Weights of a small mixture-of-experts language model, trained from scratch on English Wikipedia: 27.3M parameters, 64 SwiGLU neurons an expert.
Below are experts of layer 5 (counted from 0) of a mixture-of-experts language model. Rows are named router (the router's row for the expert), gate (a neuron's input weights, with its number), up (a neuron's input weights, with its number), down (a neuron's output weights, with its number) and show model dimensions 64-127. Each number is 500 + 40 x the weight over its row's rms, rounded and kept within 0 to 999. Numbers have three digits each.
After each expert's rows: "comes before" lists some tokens at least twice as common just after its tokens as in all text; "gets" lists some tokens that make up at least twice as much of what it gets as of all text. This comes from a sample of Wikipedia text that the model never trained on. Tokens count by the router's weight.

# expert 13
router:562531465491485455410475515500452428481497508542568586518471496551463488478490481484504390521493551516466492491503510434449449542553491533473490478489487475562544463530539549454519592470448431
gate0:461432489521513492490509486440527447508477461440463454498487451517489530558524468396448515480480454501476489507469568531503496461508457548539515507460403532444499532427499483533508491489484459
up0:489482432483461484502499430520480522455470512458488471503532515437570511540477511472438456508530472562482482496514549494512485526495496466439434451481431444499534571524502485454536419548534490
down0:547492510488543548524490553522511470527542446557504508538497435426554545407531470485517574463500397497563505515563519525481504501510512467522553457505504540509434484479518478475455505514497447
gate1:461546599496492450514499538451484522501499511474503395563447502560487494539449560445508457559455544474521471505414500541457491534593488525533504483499516452480533502500511522492506474527495475
up1:468493523502476474505541467449450431473363474527473554504552574468446509487507541459573490502480500569533451546529400502491434517572540520566533463512505473517485430566462529554496512453538495
down1:498490454518524523508483480492548486530516541493502474565574583509514514500484513444526425440475511487349488499503480487490562419446458459614508508486533540505526526598537474491556563453495583
gate2:512489551483534539459514506523501531452495453446502522436547481464509484521526496492492485523514485516483456461513454555516495541506566502501456499521541537559524489517425453509499538492519550
up2:466496451469488463476605534411450531494424477462510498512469499510488517526524512465460462505479454470524443501527567498520423524415505494546518437469468455523532465440528487430523546542480472
down2:467493509444530487539556474450565449526439434493601528512486523420550527551502464451502543572483513448483445483462534407537536480473471446449466447479476466534511476566511529543514532541504466
gate3:536502482503529543534567551614500493408486480569445464511506462501462559493494465507470518488453492429422482478531504467492538444445463492461458452493500479561498482514456549519546551485581494
up3:468510502561493473485426580522489497561485497517474565550545527481557542583530503484490461579534529534446440471477486479527486488498501470520418553426504470507510541463538534479530458476477444
down3:521481492479490565567526509509528465513489435564523519556478504482456520475519515518508497435534465428519483504582460524528545548508509469463540539523570505519603499540502452419498526574525482
gate4:486533506521455538479545568436541500518548504527517521467553449415619497468529579525476498489457571527507547426487550513483463512497467525489468548440536545526542553536492483508486509418522448
up4:540461544503440518499561549494503505449479492557432508466565454507523485539525408537465513465516484512519515506444507488469481529491584549522507580500553465506471507525490486512488546452568490
down4:538514545476574531445433575468538508530475478552534478481418574538510551551464489442487474524447530471550554532581432513505501462455489421473496467467515531470469512465511456533537448547465489
gate5:473487491501495450499504501474504461460504503504553537590502493446536517499511433467555507436422479517518509506487424526502446480543535520520568460455534509480501505509508485419467486588479522
up5:471482543536532538502523496611465477476559509518479507521489438525481500441491531586496525428506423510569537511524507559508493472590522464479585455464527478552480522523538543536457526531504464
down5:518466458484461385460569477491495487421552460439510528418474525490598496387545525511521518468513434570537473439512452507452518439506479514429517541474516501561534546495475459528505555565528513
gate6:571586461551530457503501494549502455425458517428502518517534499470536511521485550443469509482346498441531462496507552530420469494519489479485521468494549467524529503462524464525488482529491465
up6:459511459528390474525493495497530541510409497468458498471473514507515499515518489440489527557568463538466500524473496463539464542490476478482490502467530532446435600506490594467531459465497490
down6:463542489445497439558504542540480458550421520592422491461468506551520536523474515509511521450499447556528461476526512544514537532511567514452450475530524493510544571449478545557491519453493577
gate7:473459442558475493439484541492540420509493527479508427530479509450513472532454508522543511488484467554504540501466584512555539570506474504484487491466449459590495460528543508549600549545506465
up7:491513561484471498514522508534495455506524544464451540471544439567446464468450482525493485340585483448476548553480537501460501466461508541469506478496455535567577481510521500445524532451476486
down7:460503513531468526497568548531517558448400492448482547464432449563495457470574569537503497536528492495477559520511453468578413422538579538525451515429512477556423523580541512499453542525486504
gate8:483519475516483495447504480491501488442487542530553519570463577484514488511514515566549532429464458487506483481559497546535456488456485560556448432546540518445436468477425533394487413449473584
up8:495520512534539502452442501478503527534526490546513552497558401420493584440517589513461445444494549482447529489511444538519518597488503470454501492470607482542478523463501445435548467473472526
down8:529477464528528492503511525460577454462518565500561469455433489474590506478530482439453530526450436536477508484519471526448451501575455468557552496559490471554476545490503558578514512481532544
gate9:472540503428524528504534502454594423467481555461592488516504529547537541483515493545512433422528534504522531515565447454528493551462495483553525493473520471534551497520527495449555540533510463
up9:566510514517512541495461523516537524523532528509419485504560510512567480470554477452488511518445506487493478511450481552410543468488522432437519463532470447514490504553494530450517472569473482
down9:502501464444514464563433529528480537476483522474469526450527582418544555533586539485507441513499465499473467531514496515500518538537550432551541542575473502484502560450534491529528522593427484
comes before: "s", " the", " to", " a", " by", " his"
gets: "'", " by", " in", " on", " of", " for"

# expert 9
router:463522509500505536501528538506564523530440480495471475481480522470592499551493542468557512453452387455484498577471466488477516535528458459531563532443546431477470478462490450480496505559588549
gate0:514475456521509495494495501490509474615531477476467510472487486532543490490484514490490500499463550501428561479512496508488441596525556522515547474517473472517563494472487456449523453502504460
up0:498505477475521512513541503496504470495500526450454526435496430492544500439479525475524499467562423489464518470491524460546516455464391447460544493449529536421470545507500479545499511491468509
down0:464504533587538503520515523551470554385493544517453509506520515506482528524499458497537513514516493473569508480497493490520531461554511500543484546514492474469457528547512473481547501504458498
gate1:495502538584486489473435467480455488536496493455464488539514473520396529493526479502572489493529551495449531477532499474465525460516495457445415518515530478530485502474500512416450451529512462
up1:453545525541456451487451495542485537529497576540455563510476522523475461486494488608489507514592468471478513468417515517490456469568430523531477496555472586466561497573489484487500481491435495
down1:474472532510538507482509505566441534520454473422587504459519491497570522599531494540509440478454492500455560473482533491562445506504443451606499564437535461456501489464477474504481480529427471
gate2:505436539488532439485475469484543486609586509465513500545469539470515524549539542466475491453525498502562544521509531491494488448510504583478519507463475521528508550509463478504522495555479490
up2:562476447500433481531492580544493433513523549434477541511511431480510406417535471451501475492518495479424494454520429592525485442500527511472442449568540536431524460523464480542490531467508531
down2:529504530495493545490591593509470499412499450523579450500432504447496505487490467453493515514501459581458498487525510506513561468546525410487488495538532476437462436418443484519548461485502532
gate3:450509498502525473534479433565565511541574458484465430472475454507465549450473511522453513515514493510512471423434481562485445541521507449574470494512478429551559543519535440529538468528494474
up3:581513493559503550510484479519583560470469496528467521491501486482535589552526446528452486495415455489504608506472484551496570484486460425547499510506479480506558557507500444492471463503450525
down3:524518440523527554446541483552453499470508462509508524543439467436450481484565512569508449483422527479515452511498416530458544507516554467504489464452473538477450507575443530489522523533560491
gate4:508552491588466503470530557524459552565394463514517530608598513560543483572442527523445503525521409512512451493473421487490567472517467490549464502537504481496522482554548468572493459520502490
up4:472493483492449606479538506491435446401498457462533481431453434491487514468466483543481508481460540465484579479514486544466451463549482454506432466453431493480482542534489443473487449492518456
down4:484442535495521490519530506444469519453531538492521504543547439563528571481534578485457481511478489559518528473482501459543440493510476432512457535511383548505462557465510488473583496529575471
gate5:522443566487447474474532493461452500524446459513522488484533477489450449498432425463505559494507526478497520554507554492486526561509494487463469547554498502523484496520545489532456455418520449
up5:547508434466510548529421525569517573494525491564460550495485529511507518475485487425537523526532488511479497574456538478507483524504465466486522499501463403629523476467543567466498453433549502
down5:447520520470447462507589511498448515500452492520531429521482503484670447523501514563468457496466475491479541464581528548557504458479471468517586445480548505408559556528435467541494432503517522
gate6:498465434500550503493493512457511483482452451515517508544569408474530565498529493516465455508492550500534458556497464506557536519541472520462524458460470448564525520566535578521555569474553555
up6:534519529467552477541502465573554519476487449500465505516554464488436503526477497535513482463490560490500537480516427540553540581400523555456515471457418454562496510500455465554531451412500505
down6:536465516489495549423515504498488490537539509481480568488560496549505482414520536549518442527473520526499457502505477447514455434473539473524497542432558456521514490451509429532488586504524547
gate7:481488453560575478416464510497551525514576516481528485445525513491471523490493576500507535481517498467469516503505505501481525492569481516532528493531466482562601535432527524537511452465514555
up7:458421479567583443509481483540512490494542562459474509479528442434494540455544465587561516486478566496497523509493531501495499532539541459493559515507462542533543546495445462465476517502463528
down7:514563511486522519527408546554508598535536462494469425451473482554511543466505537484537507440511491482524540605469442559528477505492480473469482426481521490481474458518520619519517454502522510
gate8:514490478478495479486528542471573529467510453513525478477465529495503544571483558458504510462588523460485506482500534504442447456548497521509515545579484524542477494469493540465504467552538469
up8:540509456511497520463502543552549508516458485494522462452449500560489491515476481536514521516482445477472511594407482452532513511464464520505463561561445543509485535531460510454533456509496462
down8:588516407484439476492594518591553499506515565496543484502493537457482513546521464514477536520451432518512548447529512483483533529477515540469513446565487483547542519499521525543478457487509465
gate9:536501487488516551505592451515555532491537464540475533582434444457538571509455510454500534514434505460480513572462477465493453484402430498557494562489480487488517480498512544563520455526512500
up9:497459497449470492455499475462453474528569499463521537419486510484590492504504564471570434512474472423486467488543413468544468446528500519386488459524453464447565452547467448573533458540502476
down9:488534575527493486472531468546533555545521521506556566456553530458473564467458592525458528518532482453444531486474415523436550546494475575514433492543531498451446557486463456497465448572476500
comes before: " |", ";", "th", "/", "i"
gets: " ", " 0", " 1", " 2", " 3", " 4"

# expert 12
router:442510473493585488485490537506591490450485498518480498414510541536619494476433566439513505527493536387526518533502529502501553525483523498562551530500564532487518506547536470511491472571527551
gate0:505520438542412557488462510523454453565476452412503530485497471598527509468542541558532468447515471462483486475546447560432521504551479507538501471515543464475425458496477434410534459481482577
up0:487407518528463453509497493542521417503518420500499493546449528520503518443509523455533561510463490491533451522483461442489456443539416501524526565510519497485523420509493536515467498507431491
down0:468550553481555442490477525552497509512477566512440528509455528507472500451565533485524555531524517532579535467556505407586504544465566511550483520470400578544526492513586516528485484495529526
gate1:489565504512580458497506524505500521587549517508434555551501490591505599517487519512534500539442546501556458523507483525527566438479462484469508475565528495492545512468376509521464525447473520
up1:499570498485534483526556522593440495474444477503484538545505500435536507570464492484528482523523461441533527492426460507489563475476466464533384489562516490418463509534501475492522526493587511
down1:515583489535479534441495509498518529554517432475503489483516561554474504520525537489459542429535563428478567486547496444501521508468510586480492509512543487514499462501498478459460477415541498
gate2:510540480491498436536472549493468505511534538426423535553533519548530495477546474522546468523483470506508509494445511492466486478518491503470441459472478466458528583394495439476526522454487455
up2:539545495535443472523473513513509431529465533434492507552489557509465462543504543473455496432540428514578532562416518506508508556519543535460551497508481490445575597501518389489506480583509476
down2:396526488459511471434544476548372471500491527465548522480503502527496520482512452479507495496415447471561545471556503485478447524445429485498559437519482504479530562562507501514534492467421554
gate3:506528497522544500499490443417458504459540515533513483513451440525545463542534508393437495458459523518596508456485500502564481548542524475406487567540504510497466477528470527514486512450560516
up3:454484490488481482563496429543489498519513506489501525474547588542490496515425443507503477508460504496507510471475424527435563555448538552537558486525511476476464554487520425483478454526489541
down3:560448533464519471521549496462479515529495535465497555454562487527535515482443449474554523497495550505521511565532458505472484581482456582491512517566476473504447521545494437423553468529469501
gate4:538484505565513504512544512480515459483476490488548583486501460443481532532474498490491478476495521514545519428539477507496487480553521531514564487550438468522460509553474572433497521466521461
up4:561504472533479562476485550447463532512501531537489495505518540518483441486509497464500473446497457525483580483515543539491465547557536470570527402431495525466535498517516410526524458549439451
down4:493498512497530508546442470521493494488477530486446484446511505510546496539480512492534521479523520525504495449486573498534416528434530510478529487477557356443561560505509425515493505509448507
gate5:437564524504422549450414504551586503481471477491559473491471493484475481491483518558531513488486527477549505528506494486530463557505474549512435449462508463507462465570555496525557502527475483
up5:583546407553459471508513483530476482535545497512453538512413498486457497494556481532512537527512508499507534466475547512540470503541446469482472537470556552619520470439527516419497530567448462
down5:509500450439467525442513456546513496576503534514466518493469433534442592464491455604513456465564482499510550527468552468563404499482472478501434507515423560532503519469539483430469548473451568
gate6:470526474494515468546508443471482556489448410518511474545514557522531556496468501460480470483479453503543508459551454492455458460516487569507470485526451499493482543539528486471524506568475547
up6:527532491598482491522469532450560502537500539478524475466541554491498518452484512465510467463550446415454525511495464549487558531552523471510504535454442515513530529557554509503446531538514564
down6:474472492470489521573543460480470524532501438440469494464506497471486523552499548547446469539428478494486504530551517518466457496524524448488491447551497489541481554455478465477543555574478504
gate7:468470444410448595498532519463536511474510551447456535427458519455463489582564466446472453512493510515480504519533533484503481498556498534466536511586442497515450484527465549584511577493469546
up7:432527460484490556458460490474460455513476522475484511542511514490575443460467428485495579484486515510471505556427449513532496505450491519479567477507553533527474505494507515506526441554524472
down7:436409553570562450475500470523515453485464537543506513479494560546526523522501535438447504517540425480475525443433540623564506475481546499497405538500478508502502514502564490444481525470434518
gate8:482507429567505556469526557494481452430472475426544459464542497465510465476468509481458475524531442484503479488548517505454495420486512471485496539441488510485523437500469478474491495554468484
up8:469481493471417448486445516508486496444462529475436471513526563449464510563531572468553525488517509462516563462456482577433535533520433496494520521480508467465486568517493475499425544447542585
down8:508523475546538552540508471533444566501518540508479489545581437533446542421495515507416437464484434501449569525523483412538481458444524508480473526545529499479519441537526524532499461514507509
gate9:465501537513483421543477515508562536479481511448451458542518572529545477490470522499495540464543411486504435533453542401418535535476504602541535526510527496531532554494452455472468521455571561
up9:500474545498548536537505480525454469533494443479497513560512489493459454435485429499584490520531541521571484461558493469486362546493513548449485451526577476562479500529505437456498537477482512
down9:512504536515456496485524486505446531476586496473466501491496501465503454508495430519509469407484486489509454486571442429451429518510461470559503512498537437472461455504431460525535506478439535
comes before: "\n", " The", " |", "-", " In", " He"
gets: ".", "\n", ")", ").", "\".", ".\""

# expert 21
router:502560514498522545498465437502460499434509479452508486449513473512504483494545535543527498466515514544454496462474500420516484569430537460518525504569545512546532476485525566410464500450435474
gate0:428470461554489447537463452565541484498542474478545471523496530435437480461494486512508527467463522484435515514500501459480518472498436500537584577509458485500532471471542479519459495438465470
up0:475529543471463531431479544421485421472482486464488527571499485486450492445546548421476477534545525555518548502450560487480429555472550525476440428480502507510461487520454560525533515514547440
down0:484514470508482500442528506466446537516504460506474451426529447504472430551540461510485469459463462507488417525534548533401491553522472490444419412506499499503548481458478498446531581484545520
gate1:557500482519540444524479520576515465474462505488544504478419503509527525533490478525532474433511543454518517496521539476569555436506438453500506487494532531468455451491506503484508452462538517
up1:487567453408497472450500460541575474519549503550501474526504511501509478500496539484519452438495472454513523549497485567398546531498502512454506512531521492572497514506478524476497574481490508
down1:513494530522537516484507460504488490461476506553476535456498458548498430489488497480533509524504438478490459489496484449523383565479496456537507596502595477491511536494442489525476527453486562
gate2:460531446501489551449467493460484524543457519481475514469483556453417482505528499435489465449472536476532485469428486483496476505552511465507550466467457409486493484476412508537548391570492480
up2:489506563511472429416506542502493513450535474544498428523501453494475437505439489526492457510463483517487620473539456499530486543584543531403475458547541571561558487502433504520432478527497425
down2:467513599506500460562463483465513532565483396541530516509523547461567488491508528496479607537530459540536549506510483547462459495505534460502479494469492576469494473459513563519521487463502500
gate3:559441504548494532573445459545458500456539557475509548467497507484526498545503435534386501512396555463510473577509432514505529566489469433540501519498495514514603511556403493506475523470487488
up3:483491538597448538489502499573541514538510414535465542509475551547501480531540496516513524465448551533548534521481463478528506463453475474538458488494532482464544521524478478574555539496540508
down3:468500492496488473475528554527435437506516477519499483478481502573511571457476552522470523501513534458555550525481505465537443579455421566443512536519473553506558536519501542495524493508434547
gate4:516503469474532474456502555418516484438506508485498514527559514543542469545530430486542493574548465508536543522505522532496500443470480460497467428511436554392439456417512460470539490511493476
up4:525501453550484556510508479490560514499567492495544518521512408527508584528471516485545536508486475593471528532466510535466516454469577479551482504459417467500439520446505507501478510444524492
down4:482487450496428499515498527511476467472527494445416519586450476447476553482550501490523484528452453436432536550553518520498507439514484514543494437498566492453458499456478465520477474473477538
gate5:465479512468523494605526544444556499520451482466508545532565517475607533479519546509502460489477540511485501449481519468474486476535558489500469571539544556531536418496453450553541487537492528
up5:503577503469507575467474553452463452452467561430542526518499477573539478468482522485459565455483529461523457522394461460563511415512451459562508478554500499486449455483494467537523513445449525
down5:498540557540409480497519529493519496525540486540490565489464516567564515526459519425542566567640640538475485496516542497490536533408566510484433514507521498513531547502463499521514524491504476
gate6:550407541509452470478504469492515507521503477557427410519494559517530553540528476477509458554501434437570584574527491477512485513486526474513519504518487464516522473530526519521491404485512442
up6:519511480422525460517514499534454465501460525567440513488452509496454422554516547528429485520500469440425469523494509496538509493516496496517478585455485425502547509447499500522523528481497534
down6:526581421519495528474488443494460475513516468472559582544518533504483587467528431490534544450541519480527443399493526584464489543491477502511547483502525544525488423503592449482483505480467491
gate7:411501554459508569533549532498504512582434485438486525503510490459496484525575480469530477481508467407536514537517575514561417470467472508511572506480489560462518476454414495492539528488486538
up7:546500472500534494433558475464507499541478555524545527479534481469442452486460482491479587524552469571480501535487461538502562485499512445550533486524566468423516412402463559521485484497572471
down7:550530518472569472487521429560510479499464485611471475488547476487455507502459444530502466505532509551425550504458497505551479477484513591498499472430541501487523468428469539543486559490503502
gate8:544423536468422430473488486508562457523539531471516498482494561471505519457540494538559448576482479591515595565468495478515588486451440425506503528438529442447488496465469465480562511490522537
up8:520456529464527466538525463534473450503485541499547518463577619509432466524550556485421463532506572496554526492448504510497496460468529485511504490445459512535478501460545529559520493518495533
down8:581541505546457527495500485551489554495438481499460473486451520526463513436508446515432428535468495530489495502544521506467531533510536510501524501501470419516448525465474499443560470557567534
gate9:453503544477492508454500475469508527537538468429506457477525430493515526479506500513498542429513516585486546542451472546460545519537504532495578479497455511499481479534494502524469528547476493
up9:500443471524469544511568535516486490465528504531521464561481568517549421439452520531424513508580462445481556533499484535494496464504406536484472522447478531554419420604502515454557551525528481
down9:544486439532451535519450470469494537547572495467461489475531466474467563506500486571514484428480449445517506515509536556497476509538526447470516463550493504542508431482491439511520581600498535
comes before: " was", " of", " is", " in", " to", "=="
gets: " that", " he", " which", " it", " He", " It"

# expert 6
router:516493483428579418543494541458505510458593525522473517419454520576553529496465478521556549523492540443481428504520467512450549470517467503522534565524541482588468458602575510491517521497490450
gate0:492548508500588485506505407464493528541546464459468448450516528436512493460455506533457564475550479451474509499492519502432528478555458542466520505537479539537447512497501490453494596515476460
up0:499527487529521500514468437484506478439551442537480448467529527518403490508482487520503530466442517488488508530491503449499495478454452476502494509483537408538470515477498475570447464439553509
down0:462536521447510476487472549507540444527507521486466516457511495608474518500512509455486562474514488482492488479529555480509574546445522379551481530492495501499465438498594498465515498542524518
gate1:529601512537523519528508528527469552519380551533454529550526582488525495454483481505497555427504505474526480514504450508431521451470482444575561491460490486506430519552463493515493499509490525
up1:539525478497520520449432558482467547456503518467568559465542556556496468472540511515495518377426473478488564510486554557479473489524532524503421459492494521565484486469497502454493429568484493
down1:513520496516527464498491477464518457477468452474536504485459465479520497517533540556542514407465441454540453533530502451486437539378495502522472530556503447445488474401546483523398500517522468
gate2:505510527498445510491534471580509486512536524579532508519507565537467518504556513471546441499475585485458445435506558503577449511460426476487463522480515504482498508421540499574495517412502519
up2:479525545458493573467526519453479455531489539516486512614506517460389473521508560515452431488486536509512475498513508454577545505475440461534481489531416429490466486505485499507520466531423496
down2:447513515577464463512519444482469475546530504485513514533486533504492507513483531506502436512519548552464489494476492456479424524505484468509421511544463484516538454397524473522503506447533511
gate3:523454463538571495543498495511457502521488540436458485538554504430593465498511538522548495476473482520471522489518484566514564500568554487526499496505495513532479527466455495524534522561458564
up3:467536578514543440490505541474546489512498453526460495512447503517444482491530538468540492521494567501559497526496553440602505489594515465573517508513571534455486495435447566558491467524516538
down3:449514507519564474551522552436589476523463496455496497475488507533441491486593534477490527470564537486545476512542577457541532484462462483619538490490592533518409511500451518526479488502484477
gate4:580497532508504478504487436497492458552517447485507551477481380495501552424474534546481484437498459485521479535525556516527567457567460525538489494479389524441548559468479505441508457544511495
up4:528544481538502546441533452488568450562453502519507437463480523484488405484522492496550558440476431510547576572494457519490483526515439479486533480585546561487528494534473594482497479459453482
down4:563498479558568538450554451455579486477438508536432485466487554452554472462474512500578544499531509505485634535474456554502439489536485492554520510483581481528516492533488514462524511537528511
gate5:522481552472524384579553477508508496420506475527458468504514494550445500509453454452465522502551548534517480521537546478495535499453514542504496426546506443520521559499426460532427437519527520
up5:452558491470498487555482514507474592483604519506457505529487460558577416460544522557441499496499528454494487567460496560490517552547465504511432506459512530548457436505522465554472496524475528
down5:504527513494554457505489507471510497485543458470468464451532492518509507460558557502537580502547646592475511513516489530593528480504528465491554494515531470498634509554556539473519504456589527
gate6:514512467451532519524463534514436545511495519486546481484488513459530469442497465397569507509535514548480486495444444459530487520547474475542520466537518486497517530469514462526491461473567421
up6:550483516459573555462547476512526473524423496548588530469484439544567475450518432444478433441438529535434546450514478523477495527487524510467412501557465404512462509550552544510509513512522541
down6:517490479546615480459485521547533491499536526478441543491510570539502465500479549538489546567592475476402496480469488468494499495507441468568539488473533555538521529481511503555471509468500519
gate7:510540549516445508469472520514512402494586541564525547453481502519487498476462542496533464507486473428470510488502544528519457473477446478505426471554485426573533456412483503499525533477539514
up7:544491524524524510551543475486466446491464506532588502527485477477449552574489454528519518509549501467469476483503480494516519475519501519534470525492533458511488569523545433564492508552587467
down7:566426498508496472506497505510484464506518558547480439441504543499505508471487533433458466500526493549512491507450486511477443479532400489583479461551491468556570529427514556547570485548518522
gate8:465478503531440532440555579477424569498499480489479460502548527512459526462453447507442504511471536475509488515507526539542487432581463479467406489512462521545479485479503538454495494539516538
up8:567498569431466457536534517533437509473501522539495511552406441503496525473508547567505529465527472526479475539491479450567577503482516517494489558506567543533528521431563500469535495477474562
down8:531475500481481539535517511563481432451487606497536551482528494542422500588505497509502500522522555568514485475471467510581586527506516527510545464514490437573592515475531479442516584526424514
gate9:464473509500538524472490557510407578477467492515474510597530537456517515516439476540472542500398527425508487502558557440474501528564490507483460543437502521562550493500495456436505517431497521
up9:528400523552499595395527470499494462492483522462506481524513501503501549483490572533562527506479460548430491501533520492534501451533481481560487467408585529538469468528463527468449544459485447
down9:471567439496462536590447529476492521568518452485470485426476531517527501510514417495474478497392471504482474494495554483551457514500503519603540480473404518548536480443450519514523528556518421
comes before: "\n", "|", "-", "==", "The", "==="
gets: "\n", ")", "\"", "==", "===", " =="

# expert 17
router:451528540462502516481488497478495528510497418527555473447491458509466548516484473543508508551500483466500476473503507461418500494451495481482455481466487512534479492582497559578440543409563541
gate0:512459561490540472484497521470526515520499498521576571489467457470459507511490550455547540486470588594472498543560374424487502471445459494548473474535595473537516478540503523468589493487559443
up0:502507494526479482566470491471483541475485524494528454467483428546511503454490512532451503538441426550493449460552402446539518465473522512568496506446530518492543563471554595442576500582519475
down0:525462536516472517507528509492569550520479406570518534529513471469445498484435557499491488501459536552457467507470423486484459535469512488482514499528597449481536569507527482463546482431525501
gate1:507476542495550496505542439515529497546434514498562518466469541475515527569526539472536602466380451476514404517524503478488421540438463469527481481426522482505430523514560521530517493500501450
up1:457490428460527538552506502514564523569511480549509469483511483544530487489537558557553507499534543504443543479495455486479486552511459567560573503563483555539504487522479517460518452492510480
down1:483555481494492475450469547461504505484585461448504510472579469548482529443460478539513469528600605563481535533509546515468549468508520554472456535522527475507493478497476485524446462489507542
gate2:470543509548456562502564525457515439521577469531417519481506580487434542460474491425509502520480546515538472493513502443477493492491558500493481457539552473458559517562556497518490543501514521
up2:526479480487505504529445508506445500501472534513434506535536530519547495464503493513540505514572539495475435463507464506502457474515527518533458482443467470400551530458520483510525486467454491
down2:518476499597586498499497452535558497413496571452485525591454493450454485559523501610480570504542589503414522479470413501456490508515483520544484547507490412504539533455435498500458582499496495
gate3:539474549536508506513468488545505449512470559562540529457430468485461473487522502491522554453539512560475479491577545584639470464531468514526528452462563517475504487520451552492468474487458525
up3:464497497472483491483452526561559504590507531555546518519548460436424538545478544537464417547503525516567502491519487525541576490439529487503553493468511431449529441544559475475516475537471457
down3:523508574512517489552469507434487474451527493467487477523473419505541411503513486476496459503463426485508452433485468524470561493513529566471497576500623398561491541498560466510474455519444492
gate4:506513495465422492525499502522453445489477430543528556476497567492541519474504458542495494582385438507500466406502521467461561474537570581548506543444532521532443468484569545472521487509569391
up4:543477562504494442529507491431527457483572472569518565519480492405559461488527482511511484460459476535585521441451514446489448525532557446507481460489542539470529509545492502531532527470562475
down4:466558489514492568549433580498513528513497525469451511555566469523461484455493535565550570520494594490444457518545493474475470529477427589464533516538464464451526516441479498492521432468374503
gate5:559482438496533549574505530465422505469503511454510572541538458449479498515490461503574482485476477601541482493555570560544513522495524530572528465465560568410416525422562468576530502490478494
up5:480471526537459508448584544550542495477451531483451469530500534518505516487477552519499520416501409490540508556493544442461505495481495492580493499487481419475554498567497506477429498451411566
down5:532491509554492520461494477553509477454498537510480566581483535454515563471528542614543508545564466486548557542505475442517463467490455531519465464518437461606514507533472508500469555518350520
gate6:500504494473465469523549531572454512552491463480442498505505460548471488481485528503522496519497494480500496533520519490512518573469576545496427524528526504596517468434445561530457502470423503
up6:519472495474571481544424491523481527564545469512515429539546468426466435442463522486476451501510521487534486489508490498520503491452473539519492548492494532531497497464462519533520499466569525
down6:567496517518474531475503496547486487493511469575503489496417477434459436526450488487510524456482481497517550512535485526535514466546491476597417529531501548491520562546372522562528551525488467
gate7:490472555518513530573514521432563514494519521465476457519455501427488522503523502518511491431557475486483506461515451482505565534504442533536509527438540495435506449451466449502534514479431466
up7:512499483490447469487499489515523557510510505497486545517570445407448546467510486504547476513471560536489525465606510463528533522494464518519509453529506536546458435536540528545495510469441508
down7:439564512558477560497427566476469415501505477544486398500494482491465501487561460435514449502455502533500487518467518460467553515534438483539569593486425438510487467471463583504566514495496452
gate8:500494479628471535517445497491491596431472539478557498495521441443449554484580498492477459521477521434523428477526461450469478545513552511523503446487538488515511548494450556459446470556497497
up8:499452456510446493499547530464545502546464600507485484548506506541464484475517504521556428452494561508507538479515479493536531477470404497557573520471472439501531500531452499518509521456431542
down8:521514525477451499509525525451575511515491542455517491575505495568530512457587545479515504526520544503517481547513495489555491457496424511565513456494556538495561423553590487529526483506508507
gate9:493497520527479483492518496520540522471541437510525601479531515560487512426506451469444498484391564503543559496539531482540507523540543465485461494444491532593485544443496503528533454468545530
up9:477512481577502510515544531498552539493519517506492515462512481553484428532477510523510498494474462446516503489514537554462490504447516508550534432522461444495497551465488540508525444533521501
down9:482525542545455540462523504497482408484496483574527508517549414499496493451515494499434444537547523489491560485557555529528512416531530493542569515445472543487542531498487519542493441481556446
comes before: ",", ".", " and", " of", " (", " in"
gets: "s", "e", "ing", "a", "es", "er"